Weights of a small mixture-of-experts language model, trained from scratch on English Wikipedia: 3 picks a token.
Below are experts of layer 2 (counted from 0) of a mixture-of-experts language model. Rows are named router (the router's row for the expert) and show model dimensions 0-191. Each number is 128 + 32 x the weight over its row's rms, rounded and kept within 0 to 255. Numbers have three digits each.
After each expert's rows: "gets" lists some tokens that make up at least twice as much of what it gets as of all text. This comes from a sample of Wikipedia text that the model never trained on. Tokens count by the router's weight.

# expert 125
router:154161132151112127168098165160131147164161140136067114128110114140105097094099158165127118159092094184142117135125084170083097158094089153150165108094116210085149108182084091167149107113097174180094142106163155143127093171097149053148102155135155084151166096138145111139157114123074129125162159050102113163192096171157166155154115107132105127159127089085074108171149154124146110098158071077102143097168116108110102123151105165084090129099100209098174114119074091106158155070095129089096106104079158138173155073118111169111166097121123123083113101154163099140151154193140108155
gets: " |\n", ".\n\n", "\n", "\n\n", " |\n\n", ")\n"

# expert 109
router:141162107146114119156085171150110133156166152148069103120117107141100081105086156146151125159105107167145094135117092161096089138119102130172148127105119210104137103173083100164183100112110174178090152117175153145165082171109158060147107159169156070126163104137145136129159124139088112134164138069103129142180071168162158145165113104139112147168130108091079102173139154115166116077175071085099142112169116095105119129166090154084093112093108212093179109104078095106165147087083126057110102126081155157186156075122110172109152103110123113094122102162175103156140133185136105167
gets: "\n", ")\n", "-", "\n\n", ";", ".\n"

# expert 189
router:119151122152098124169107148161122132155155140139054108138099108157115101095087157154140119149088100171136114137112097165086096143106089155158166099088115200104144090177095100172162112106114175170096155096174173147132075175106149059154111149151163076143154098138132105139155102120091133123167147076090117149176086165152155150169104113137090143162107093078082097168135156128162110095157077083084164096174133077098103125159104170092092099098102207091179098122076084113163152079098113093097110112084158146180144068119124163095150091115113119096100094166155095146150126191155099159
gets: " John", " Robert", " William", " Thomas", " David", " Jean"

# expert 89
router:144161132158110136154103162173119135158173150153064093124103108140109109104083177154131130157103100186130110153115100165089093145112090148157143109085112212104137102182100097163169102114116169177094154121174169152146080164112153047144110147149151074139169115142147114129151106126080131138175150053105134144173089169151159151148096107138098143168116110078085107168135164133158134082172064085096140117163123091105094148152106162087097106085106203102179101116085078105162146080091107085096114123084148148195141065125101165108171100108120127091113112156155102144158143191142102153
gets: "9", "0", "8", "7", "6", "5"

# expert 107
router:133150134154118124157095156161123138154162152153060098108090100141111108105080165155141114159105091180144110151117095161082091141104100155157152118088114211088144088181100099158165102107115178180102155102164182152147080169104153049151102143165168070135161113142147123120154111130081127128171148067111115151181089175169164158159100113134111140149123103084085100168141162132156116086170082077095150113168122096111108131166100155085096118100106199101173106109065080103161143090097117091104111122093155159189144062131109160112161095121112133088121105171157097147154132204134104155
gets: "0", "1", "5", "2", "9", "8"

# expert 140
router:141153138141112133156099168148127146155176142139060113115103109138111098095080155153138102151111100179149111146129098162079100145116101161154160111097115212103139109173082109175145118117109174188102139106181161142142095186105155043149111160152158079132179117153154110126162104109083127128170157072105114148202093178143158152160120110128120125164137115062076103165139150124138119076146061090104140110167118098093088137165104157106100133104114218102179104108080086105165157076089113096112115108083161138188146078109119160119160106112099130095126103161159098151153145215144096145
gets: " |", "|", " |\n", " Vijay", "-Biss"

# expert 152
router:139154134152108137161105157162126129151170142136044106116103110148115098105091166147147114166101107176133111149117089164085095138112101164157148114077130200085155094179096112167175098096113190164105154110161171146134091174093165057155106141172176082120172108139149119122159127124079125136163141058098129155179082179161160160161108124144108126154127111083069099164135165131148113095162060083101151110173124092106093132168110159093095111096108194093177097116067077098164139093110110092109104114081148145177145072124103157111171097119104133095117097174158094143157139186139104155
gets: "ed", "st", "in", "th", "man", "ov"

# expert 19
router:141158138158111122162096152155123145159172147148057111121095095145102104103075163177130130151097088181139114147127087164088099154112096158152165106095128216097138090185094103168155110115118174182097146111166162146137081171087158050152108142146151093129158106134140098134160101118089120150164137054108127152184091170159179151156103107135105126156107103075086098166141156142151123093166066078096152095163123096107096130163101152102097111098109217099175106117076086119164147078103112101101112113089155141186144070121110157108179100123110135096104105160149094145162131193130105154
gets: "-", " ", " or", "–", " –", "/"

# expert 29
router:147152136163103121161095155165124145158167146145058105139106106151106103100082162162141124156105101170146102147133094160078098151116088149164153104093128200099139096180099099174163107112112175167097160088161176157144096181091169051148110149144169084140162106127136121125165118125091125141166137072104126154177083159160163161149105116139098135166115116079071101164149167119143114090164080081097147092170124098106101127168104160104086121091108210100172093119089082101155151066104124079094113118065172154171153060120126151112164096121125132099096111165161104147168144197128123165
gets: " by", " on", " U", ".\n\n", "–", " \""

# expert 103
router:137149134152118141153096143166116147152158137142040117129107106156119117101072150167144131154103101186144105148114096159088100158111091147151155116100144212102141091188098099171164116099117175168108147102158175144140077178089154051153104157161162095138164121132147100139151119121087121144160134073100134149172101158151172149147100112135096146154126098075086102154147159135133118079158057077100139104169130100113087134175107155087095112094109233099177096131079074092150148074102106090092114114064146146170145068113101158111183104112120139103110118161159105144151141196136122156
gets: "-", ",", "–", " as", " (", " –"

# expert 55
router:122168110154109117171103159152122140149170150145057105135101107150111100098094169154130126165097105176143107153120099170093080141107088172177143111105130215090146109180107102174158104116100174173088140111173166163160095163097155046152114139146153092125155102129142121130169119141085127124168135058094130146167100175149156159155101114137100121173126114076090099165147171129154107081153072093101145119166117085111101136163083159099099115098110206098178091112078090098164139083087116077108110117099155158180146062121112157105161097113125121091124105176163086154160126203137115161
gets: " for", " in", " -", " from", " +", " mi"

# expert 180
router:137156129144102127159093144169105142153159141136051118123110094160109101099072150152139118150102105171141098151123084169081093159107092149160146123099131205104138115173086104164154109118119181171110143103180160149129076170102172063158104148147162076134144111128144094121160107121081133140168139061090125142181090167166157157165112107139108144157129092091096101166140156116143131086157064089106152090170122093103098140177103168092085107085092192102176094124087081101166153079106112088082111106078166155180152057112104169101169101129118112097108102184151109145152127193137105155
gets: " with", " as", " for", " under", " called", " using"

# expert 58
router:142167123162107119170108147169120142159167143144061115115109098148104104105077178167135130152100099164137109152139094168086099149112098161165150095093134215097145103179079090164148109103108175179106137110165175133140094168098164049150108151159162075126175113134138112129166119124090130121163129068102123150180093175163163153157103118135110133152116107080085106170136152126147119081164072084093152106165120103097098131168111159096089103107105216102191091107085074097155144075097108090100107118076150136180145069124108168114161096116123116094113103166158111156165135191141109158
gets: "\n", ")\n", "\n\n", " on", " in", ".\n"

# expert 57
router:136151123158121123167103154148109149149169138144063104121099106148115091106086165167146124162106107195144105157131094168086096145106089150155144095092120221110145103173099103160147104097112180179096154112171185161148092167098166047148108162144160086130153107142150108135150113133092133133170138067110132155184100185168148156145103111127101144156116097077104095171137157117153130093149089084090150114167124098107097129170091158089092121087095216092177095120068077093159145078099118090103105115082155146171147074105115172108169104127114124098102105154164102152152140202136100154
gets: " a", " A", " one", " an", " first", "A"

# expert 51
router:133183128156101118163099143164124147151160143138060105110103096144107109104087164157138119163108103189144113134132085168081091139119098142152146125095139221084133103178111112176168095111095172158094154103176165148127088161101168054151114157157146075119178115146143093130153111123090124133172143084104129174189082183160149152161102115127094129151121097074101102169139149120142144092159058092102146114171116088107095143175098153085092106099100196101201083126085082108168144080105105095099104127079140153171145065125112174108154106127110137099117095180156103147156146181131125158
gets: " that", " which", " it", " he", " It", " this"

# expert 154
router:141165126160118151163117161187114137151175141156062082118111107132114119108103185139113122150117112196124118145115108159088104135127097150143148126077109184101155111181107072164160124116122167193099156118190154159143078162107158058151125130148180058147184125155148115125143120120062146116169155071107137137183093171156151143144107104140104132158114122069093102167128164148139131098173052091092147120163110078121090155151116156079095129089101199108201107126083078100161126094096093091085121139070139164181128075140102152121155109105099135087110106158142092151150143188125090136
gets: "9", "8", "7"

# expert 183
router:132159129149113118166097145153142136146156159141044102117120105153109111103079165162138113160102100188139108138123096165070094135107100158156148120089123209099133114183098106167159112109114165169099145110172162155132083157091152044160105141158157079152160111149148103121159115126094120145170147067091121150186085171170160148164103112138112129158120104079083093166146154118140124091151076070105152104176119088103086129169109159106093115091101206098187086123073070109160137083101113087096094119077158139177147073129109156105167099115099134093114103161146103143166141201143100152
gets: " two", " other", " all", " three", " one", " four"

# expert 149
router:155165115159119126157102155174108146150185176157061100128100105146106111111071176149139129151109110180129112150130100153085095134111101140150142123079118206089149101177091096165169107119117167190102140118169164158153070167103155042143113143172170071135172130141147125119162099122078128124171138055090134147172080166161157150148105103133111147159125123092085106150137166125142121086168077088102136113164114085114093143158093157087097109088116203102176096117085073116154129089088122089110114131092150155188142068137098179115147098107120128091122089166153108147163139197135101163
gets: "2", "6", "5", "7", "4", "8"

# expert 160
router:156155139160107126163110141168114138161166139139046111120094114137119099101077164181138116151108099186150102162118096156085094143122104156162142117071137201093142098198083112170156100121098169181095139111161168155146097158092144049153108150152141061136171113152148107129149118115097140144174161074080129149168084177165154158178116118136102129152114108073099103169146149117146097076151051082102147102172138097094101128169102162109097126080103202104178097128086092115152146073102102100104108110082158140169158068122119160108162105112130120099103101155149101150163134191138096145
gets: "'s", " his", " an", " her", " the", " their"

# expert 168
router:132165131147107124174093143153132127153163154133067107115111099143094111094074174168139118154106087182133104146118095164078092148107086153149150123100134224093143091196107105171159099109110172168099155118159169145141105165098174054155114151163146076135159106143153095129159116120090129144167141059101131144175088161165163155159095115138096132161114105087104095166141143120140120071149051084098146102173119093117095126160098164096091116097106212105191101114077086102167143072110119093094104123072152139172142064134109151111161096129122110097101117155160102144154145189154102152
gets: "s", "ers", " team", " men", " people", " women"

# expert 10
router:155163128155102130167103149158128151145155139135044109127111105155100118089077156158143127157105097167132118130122093164074100164111099149150146113083135203093147096186106102168167106118099172159093158101165171152132088182095161051155115163158171085143171102140143095124158121120089137137166134066101125149174085171161172152151108102145097146153131107086084105171139157126148125092152073091097153101169124101117099120165111169088086105092113208094186087118078082093159150084103105090097116106067164146173159070123112163097167102112128117092097098163152097138156127191139118151
gets: ".", "\n", ";", ".\n\n", ".\n", " while"

# expert 157
router:158160149157106129156095149163113140154171147130060124113115099162109101105088164159134118151093108190149123134117088174088091167115102168168171126100126207105146102168100101178150108105098180170104157119169181137137082178093166050161096137170147082128162109151157107132163113118098126143164131069087131149165086167158151158153109107142097140155115112090073103164142150147161104103146064086105157105181121078099090129156106154089096108077103212105180099118088090108175158092106095095098104103084156137178138068128130156103165100118111111101092097150156084141148148186146115140
gets: " and", " or", " &", " but", " nor", "/or"

# expert 110
router:140158125142111115176091146148110141145164145149059101120117101140104106098060175158142126160102112182147102148125095161080093143092107150147143115099140223108128117180085114160159111110115177174102151111176159158145094157099155044153097148153159086132159115146147108132167103122085109139180146055098147159196092155154158148156096117129100145176125095082099099163152157113139124087147070073101143105164127093107095138157102161109093117082104206094195095136094077111165133084090120091103105123094142151178145073127111170115151098126107122081119098164150100149160137205149098151
gets: " the", " two", " all", " other", " The", " three"

# expert 133
router:130151148156117132155099166152108143151176144140066113111115093154104104111090168147141118151111097192145115158115098152081099148120085145160153106094127226095134085180108098166163110100095171180106170114174175147133091165099157050150108143154151082149169104138151122124160103117088138135175140074114135156174085168148167162151112130124101136157109092071091110153142161117149128103173058090088140091169121104109098118151114153078097117089111212109179104117078091100167144075100115079107122139095156140185148046112112162121182107127119132103117095162167099139143153196139097155
gets: " m", " L", " K", " M", " G", " S"

# expert 184
router:126162129145119121172098150162132133148166162149058113132099093152108104096076167155138121159103100171136113149120100171082091151119101152161156104093131213104147088170089096176149110112113176168102159117170164147141085171088164054159104140156162078142162093139141107127168114127080125124168142065093121153184076171166159148154109117134105126160118104087090098171150156122139117088159080078102149095173129090113101150172105161094090112097098210101180096112083083108169138076098121090092099125076159133173150069125124160113179099109117127092106110166155099155152137192137106151
gets: " on", " USA", " States", " House", " City", " Kingdom"

# expert 74
router:131151138147108126163107152151129140153168152142046112119101097147110110092083158151142126156093098190138095135121097166072098135109099150139153117088132207092133093190092107170154116111117169171103149118175178147132083168095158052152112159147162076139158118142147111126148120121086129135167155073099126154179086175165168157168111122131114133158121116082083095169146151128142121093170075078101154102174121097116096132156101164114094124087101212092175089130073070119167155080101126096100102101083157143184140061113119156103171098089120125090105097160157095136160144195149103149
gets: " he", " his", " him", " her", " she", " woman"

# expert 148
router:135170115150121126162096147162120129147181161149053120126110108143105106105070154156141132160099091192148122147109091174085100139108098157165166109091118198100154103194103108172153106124111174161101153104164159152131094188093158062151106165169169070134181120138157102132151104119084114117171153074108127146176094181154162151159100113128112145150129091084102107167148149129135124096172063091114147099169110093117092124160093162091079100101108208105183083120086089102155140084098103097108116107078147144176148084130109156113174105115123131102110087153174102147159155212131098146
gets: ".", ").", "\".", ".\"", ".)", " ."

# expert 134
router:146155140146121132162099147150113133150175146149050107128111095145111109098061172155133115158099094190143110146125087165074093139108098146159152109105129203096135111180081111165161112112117172179095146117166163143148095178091168047150090137168159064134153115123158115131174105131075136137187142070101137152187077183161159150157103119149096133160114101095095099176128153118156129082159069092102138103165146091108104129164090162092096116095106197100166091118080092109167133097097126096112110114093149147192164061125101166106160102121124121089121112153160096152160130190139099157
gets: "o", "i", "a", "u", "e", "ie"

# expert 84
router:141153135153108137165098145166131132167165152146053108115107109150112102098082164153132135165091107194146105139129097164081091150105089159162146103100120206101136087178093111180156104100101165171100149106164165129147077164099157048153109145144151075145162108131145107137161107128090135136169155069101122153175078153155152150159101112137098127160122106082097100168136160133152117084163075087107149105166135106110094124167105162102081114093101208100189096131072076107167153074105118075101107123073160150175162079129121152105173096115126122092121094157165103146164146206142110155
gets: ")", "\"", " an", "),", " was", ","

# expert 138
router:137160146156114113161091167157130143172173150141043113113112099135116111108087162155130125161098100180133115145120086175093101158118099147167163116104131210088138096182096107165151101107098164186093159112164170138135066154096161046162112155153158084135166109127141113148155121123079115118160163069113121146184083171153148150155105115134110129143132112085101098163146158122144120089148056088101144101176121099107088115159095158080102125102100199108191097127084078091167151086096116085102114109092147144186141076120101166112152104108117123096104083155168098135157135205144089164
gets: ",", "\",", "',", ",\"", ".,", ".),"

# expert 80
router:129158130167112135163090154149128142139149153157069112122113095146108114097087159161128118157083088168144088137123094175086090151111106150147153115086129212091149098183097100160151108117097187172097148108177157158135075166107175060155105157147160087142153111136146113119171111122090128137174160073095131141183093176159163144150100122136103164145131115085099102165149153108140128104148057086104145090167126095110107128160093158110064113089099214096192085120087101099165134067096120102094108096060155158171154067109108153106150100101119116097123120153164106138167138210142099142
gets: "–", ".", ".\n\n", " season", ":", " as"

# expert 190
router:134172131161106119174087145167111139151175141155055104125106103148109109102080169147133124151094089180138120160121093161086090145109081146154167122092154225096140109180111108177165112110110170168097161109158172159141092161092160051143112147154153085146174117135153105129154111130089125127182156076103130154187082170158165153157096112129085129149115107074081111166141162122139121100164065091104145111166126090118095132157106159095099104093105205101183091120084087116160141076092105099105100107090154142183141064119117167109159092123122129093108107157164097138156148194137111164
gets: " that", "2", " which", " and", " who", "7"

# expert 6
router:148161136154111119154094152162125137150175139147052107126102101139118101109082157164151134158102108186148118152121088155098093131106084164173148116095122207100146101185098111176143119116095169170095145100162169141146096176100170046152106149154150083141158108131154101144159111124089114130167147071094118160177086178150149153157098112135106136162111108087084099167143150108146111071155072081101145103167125103101082132163091156103097121093112215103178104126080081106156136068101116088103100128087161148173151068133129175114173097109128117086115112166159092153158138209137100162
gets: " the", " \"", "'s", " The", "The", " its"

# expert 85
router:143157131143119109165099168158111121154164155139060119107098078152121122101080167149125111153105099199155111141101092162084096150109098166166168117092131208116140083170111118163148092126108184181099151111177172133139109178105161050155092142137173083131167112149143104130146122125094129137175139071104138160186085178148144152138114111138100135147108090091098102169164145139140115098144075088103146108167118091106102146153104150080093116098091214100177111130080084112168162058107108094092111104060167161178132070131103168115153105117107116084098102175155105134150148192126122149
gets: " to", " by", " not", " into", " on", " from"

# expert 93
router:146172124157107126157087141169123151155154143146053108131114111147100114110074156165140124167106084177146106147120092158089094153108086145141151114093130203106153101182100100165152089112107180167099151108170167153144089176088164060152105160141146086150162112137149100131154105143083122135170149078099125161181086173159168144154094105137100135156118122094082101163139161132142119098158070084094139099164124097123102128166107163101075116082096215095180091121084080101154154077094114087087092099077153151190154074115116158108180095114123128094111116157161111152173138192139122160
gets: ".", ".\n\n", " the", " in", "-", ","

# expert 114
router:149167132142107143157108155167114140143155149148063106124101103150090094097092171162132131156098102181147096137129077170069095134122093136156158101099127199086152107180083096156137094098111159177109142123182171136146080169105158040155102151154146064140143119133135111119163078125086130138173139062100136143184085184155172149157102119126118147172122101087089092177136157119145123076153071087103140108172131094103116128163086161097087120106113199096173074129085090109173133080089114092105113122098161147189158076123117163111178103113133116092131097157151120157151148186157101150
gets: " a", " is", "born", " an", " played", ")\n\n"

# expert 79
router:123153144145120144153115164153125131150167148130057114128104089146099109104081180153141111156090097192130120143123095160065097140114098156148153108098136213086135102179089096177157112099106171160097159125184170136131088159102161049166102144171155084133164102139139119116170106126076135127174126069114141156188069162160154171144107124140104131145118093072104099156137153122151135102155058092094156113179146089107094133155105161080096129093110198105172102124085090109178131087102115097114106107087146140192169071113103156103175099104120135093125099156175092151156146189150093149
gets: "h", "i", "q", "ah", "ik", "k"

# expert 99
router:145164131145114125159103152160126145157157151132050113130104082160116093100086170178155134159102115179145109149129101164091100145098098146172144103087123210103145114168080116168153110113102185176104165120167167150155103171108159047163104150138153085141153092145150107128151105117086118137168135074084117161198085175155154152152106113128102144160131094079092102159131147115134129085159073081098164102177133093097084149158115155098091123090098193102184092119088073113170142071104111097093101128077149150167158067130121168109170109127130140091119112160171100143171146194139116164
gets: " the", " The", "The", "\"The", "the"

# expert 178
router:142169148161116123161095157165110148154174153149055113129110095155114095106073167159134127154103107182138113133116076157086093145108101148162157115096119208114143103172107114178140119112110189167100149117159162153138077167092164048148105136163166078133159110133155111135150108123079108125163147063100135160174085176145161151158094108133095135151115119078076103164151165123150115087157067078105137109161129074112098143156087158098099115092101212105188097125096088108162151085088111082109087101082160134183139068110101172119166101106125118104095109147155092144168140181138116163
gets: " and", " of", " or", " by", " from", " &"

# expert 188
router:142156133156110125176096150158114145144164146137061106126104092164114118085076156155145111160101105182141105144120095167081093136114088158160155110076125211111144106185096110171164108120109167166098164106173184145134080171108152057155116163152146078122159110138140111126155108124083129129172133074103124158186088184164160153158109115142093152158107100070089099169136150121154133089162070087102152117177126103103087129155103162094097101102104202092189087110081087111150145086103120093105112124087147151172149061126120164109165098123109135099108094173162092144156157201145105154
gets: " that", " he", " who", " which", " one", " He"

# expert 2
router:137157143147117130149098152165134144163169155135054114127107103150108106108093159150142134170096104170147103138119074170069098163110101139173153103105130194089138106175107085168162098083108159169092177102170169131141069171101172058163108147166141102142168106142133105148158113130092126138160157081095115152171092163157168167173104102152095151153127111084093103154146154117140111080148056090099160102175115090092088115158092156089081109087099196093172092122077083096151161100099114089088111121073156159169141078127106163108186101104129126096104113155156108150168136186133106170
gets: ",", "),", "\",", "\"),", "”,", " ,"

# expert 47
router:144167133145113122163101149151120139167174148137064108124110098159101107105075166153131112164100095174150103139111094168092094144106093150169164119089117211105131107175100110167153112104099190174093163118170169151143078166094165056156113148163171079145153101144152110123156101133077129130169144068104125152179090170161156145152104110146099148161119113087088105163145150134155122094152071085101145096176126096107091128160096163089094118080094209097182092118088086094160147078106104089099107112083158143183149063117115169110170104111127111088100103153160102139157132192144103148
gets: " and", " at", " to", " &", " vs", " by"

# expert 126
router:141160145164120121178100143152140138159164142139043113117105095143117101096088160171144124156108107190151106151121099160071103140107094139145150110086144209107140097184104109167153114109105171167101149114173174158143102169086164041155094156146148080153163089137141103124150100127084133146169145057100131153192093178169159154141104118124094135153127090088085099163137157119139137095154080086104150108179121092114107144157104161110093115069105202095180095129081085119161148080104102095094115124081159147185160069112115159110175105127112137103115104162163091139154140201131112154
gets: " a", " the", " A", "A", " The", " this"

# expert 161
router:140151125161091122162093148172144123138145134130051112116096108153105112100084153166154118161108106162134109157123081162079080173101102164166149106103137199108136110164096084168161122117113182154106151105177165154141085167086156054153090147153169069156161100137140117125156111126078114138162123072108123160170061168152185166152094106138099134160118087088085095165133153127137110099150088080106144103162124059114104145169111167108087110093104204106188098138092088102162140088096111092080094107063157156165146068134115167104150099122134113092114095159155108145164155185138109157
gets: " with", " including", " used", " released", " included", " by"

# expert 71
router:144173131139104115147103154155133134156162141139047109116090107133099097098076164159146126161097111180148110164131101159088094146097100162155142117092109203104133100177102115165153112113100171169087150118172158150148073165099162050156098164144158101131155093156139110131145112120082123127165154037103110157184080184161166147144113118134099130164132095103073097161146149112136108094147075091102156112170106100115107134156091164096094110089100199101168105121081091091166160083098110091111117106078149142195154054110101154116170092117130110090121112175154099144155159203152104148
gets: " In", " in", "In", " On", " after", "On"

# expert 16
router:137169144148105130169104156154122137150183154142071113132112097143099103099085170166133125157092098174140101146122098173082090151108092150152152101102134210084144099198096103173150107116108172179090162107158167145138085164097161055151115149135159092140158116132147101142163098121072123138176145076102136157183090174159177157154103114128104131150115106085098102158144171128144114087168060081098144095167129094102083133161092163097079121084098198102176096123086082109163142080089127084100106120083153153178149079120121159107157100115118128089119113167158113146166144201147101153
gets: "–", ",", ")", "\"", ".", ":"

# expert 0
router:144156127149112126158096154160111152149171154152059119131092102143114104101075166162139121160093099162141112148125089157095097138109084141154155100091121217103139094183100109166160111112111169174107148110172165159150069172095167057159097157152150097124160111131149120139153110124087118137168147077091129152167079164157165153160100110129111155157128119080071095165151161133148116074165075073088146085164125090096105141157092163098084124092100214098182101119080083107163141069090125085101109124076161141187141068116116163118159092120120127093118110155157110150166135190144108158
gets: " ", "-", " (", "–", " /", "_{"

# expert 72
router:138160128152096127163097146152133139149166141136051100119088094145121111101084158165150115160100097178125113145132095160079095151097092160172150098094116202104145105182099111173158115103112173167104150100167165145162074159096155056159085152162166085143162123140150110133157130125084125147174151072092129147172072166166161158156100115132100139157125116066087097162144154133145118089158082072098149107169121081094087140168099151093093098098108212096183089127072074101165144085101102086101108119088140151178150074127094165110169099120123128099108109162144106142150141183147121169
gets: " most", " more", " all", " known", " many", " best"

# expert 9
router:129153136164117128166082143157103149159181150145063121135109097152104100106072164170157124151107088187131116148107093153086107153099087144152142119087124216093137100172113114170168108118118177179095160127158165150130088169096151044148104140143147091133158124134155111137153106120095130127175141059108131151191086176157163146145088126129094132148124106075095106162154164114141113098157070099088144112165121090108085124165102153087100109096110212106177086105080084118153149076092120080107096119081152158162139044116111162119164104129131134102125108158151086141167154209133101162
gets: " F", " T", " R", " D", "R", " B"

# expert 56
router:146176124151123124168088136158123134158158157155071117122113101161091108096072169153144125157096099162154101158126091163071093146107096149151168118097135204094146082194084089158146097113114176185101150113171164146138089170110153052156098154154170075142166116141146111135167111124087133138161129049105129150171104171155163145160114119120096150169111120091084100157142154109137113089173063087099147118167122083108109122164092163101083099092113193105180073124091085113160133082098106089107112123098155139192145071133099158113182093125129123089115098169151096168148143183137115160
gets: ".\n\n", "\n\n", ".", "=", " =\n\n", " |\n\n"

# expert 95
router:153168122142103121168103151160128135156150141143070106114095107152101108103095171168139125164105085164146112138136090172094089135109084164159175111104104202094148099171091090162153111099097182192098144098164183130156087165092158053152104138163170094129164120132131125125162113129078130132169144053102111145168086174162164153166109112142103131165119112081082093162144163121157098070157094076092158104170136084092124125179097151099099133103105193090162108119075079109163141089095118078107100124094152145186155069128112163109159098105102116080121097169148111146149134194148107159
gets: " of", " located", "\n\n", " Location", "See", " also"

# expert 62
router:144156125144115130173101154162130131153171152138050111124113095157103104096086171158146119152100094171144112138125092161080096150117102140158149111090132206094142101191095093167168108112110183158104152115157164150143098175082167050151090142155152065139162093132154108121158118124074138137170149064100135147192085186159168160160105121140100132148113106093084099176126160134153134090157073088103146102170139089105107132155108165105096122093104205100175099116086087098162140092103125095100104120068149153194136077121099156108176102115118130087113102159162102149163139203137102149
gets: "o", "ie", "ine", "a", "ate", "ia"

# expert 39
router:148158144173116145173104143173127136157165156151065100119111096144119118106075165156131118157108098199137120151123096162087100156109101146151140117081115209090156094180102093163157121105115176189102141119169162162134079165098150050149105150152161071147174119137135122125151112117087139133170147057110141152184097172169165148151096108135097140150128096081088107159137174129149118097157076088102136112164113104120093140158102150081099106093104201103193102121071086114156134087087101084106115131091145151196130057128098157114159104123103136097113102174156095133162145210129102140
gets: "1", "8", "7"

# expert 115
router:133156134150105131179109142153129146164166153137069116121102102157101107096075161178151112159106098178139108135130096159091093145099084155156153120092120204108151102177105094179148107096101178176104164123170162144128093169084163056157099158147158083134163117130138110132155109128085134140163139061095133152183079171163163159149115117142109123153124110084083099164157153115149118082158064083100156103171131097106097118171104164088083117096094205093180086122086080100157153083100121088101110125079155133180144056122112157104172098107100138095101098163163111153153139194144104145
gets: " University", " South", " League", " National", " Cup", " state"

# expert 101
router:126156126157119114167101148167128145163168146151043115109099100147118103109083159154150125152108110197153105141131090157085105143098099138166142120081139216103134102173099113165154121113103176191101142116163174157132097178097155047147095151144149080141163103148139115121155111115088108130157125069087117142188086162158154147156101111129105130163141090075080106159142155115137137085154057066098144102172105100111086134164106157097096121090105214103189094122079086114165141069096112092112106122092155135178140071125113171122166101127122139103108096165163096134173140194130118149
gets: " the", " The", "The", "the"

# expert 14
router:134154143153110143160111160164130128150160142145075108114092099155114106095088179154136139163088108196163110156131088155084089156109096139164152111098108211100134110184108107160164110090116183169089147110167171137133081169102152062157103137156164074138165116143160098127152117138076136147156142077098121149175101174172166161180108109142102135156132117088087090159136154113149118083146066092093160104174124105109097127162089163097083117090106198077180093101081088090146147089112116091085113105053167134190143059131111154110159093126118118101114092154156097129140138194131119146
gets: " was", " is", " were", " be", " are", " been"

# expert 88
router:137162120148112124170111151163133142153171159138056111141097096149105106101078161161129114169093103173146102141110088168081084143098095149160153118092122207103145098180102112173158109104101178166101147104171160157146083179094163052159114148158167079127153103151144114132171110124085116126163147067099130145184086170162162147165103117138107125158120116088088095163138160116146125081155078081106154110173131096111105140171100162099082117092108207094187095125083085098165143080099117087107105113078158152188147071124111158110161097115110120090112106167159104152165129191139110156
gets: " for", " by", " during", " over", " after", " between"

# expert 122
router:122161134157116130164093157168126135156161152147056107134110105149111104106073164153129136159103097193132114146128095164093100146108093155154141122085119206094147106182099106171167112104113183179100147118168166157143076178105154039151100137166166071142165105136153112124151117132074126133169149070104128154178080167154169156154098099135098123154130112092086102169144164129145123083148069085092146112161117091115092148163099159100089125101105206099186097118078079108160144083089126074107102118088157142186144069122103173104162102115113135099120113159174113145167142185134115159
gets: "0", "1", "2", "5", "½", "ished"

# expert 60
router:131157143143119141169103167152130133151175159139049121127104091165105105089071163153137117142102100186133110142112095156077096141108089139155148109092117208098131101180100112160155115107113179168100150119168167151146092169093174042155090138146154085140152113140164111119161102115091117137172135059106138150181088167165159161149120127136111138156121098090088096163141150120153124083163071089083157109179126104105093130162100173095092110094107206099173088127087091097168155074107131085095104122071163145177153063114110154114169094115113130103108099157156111140162157202143105144
gets: " D", " M", " P", " O", " S", "p"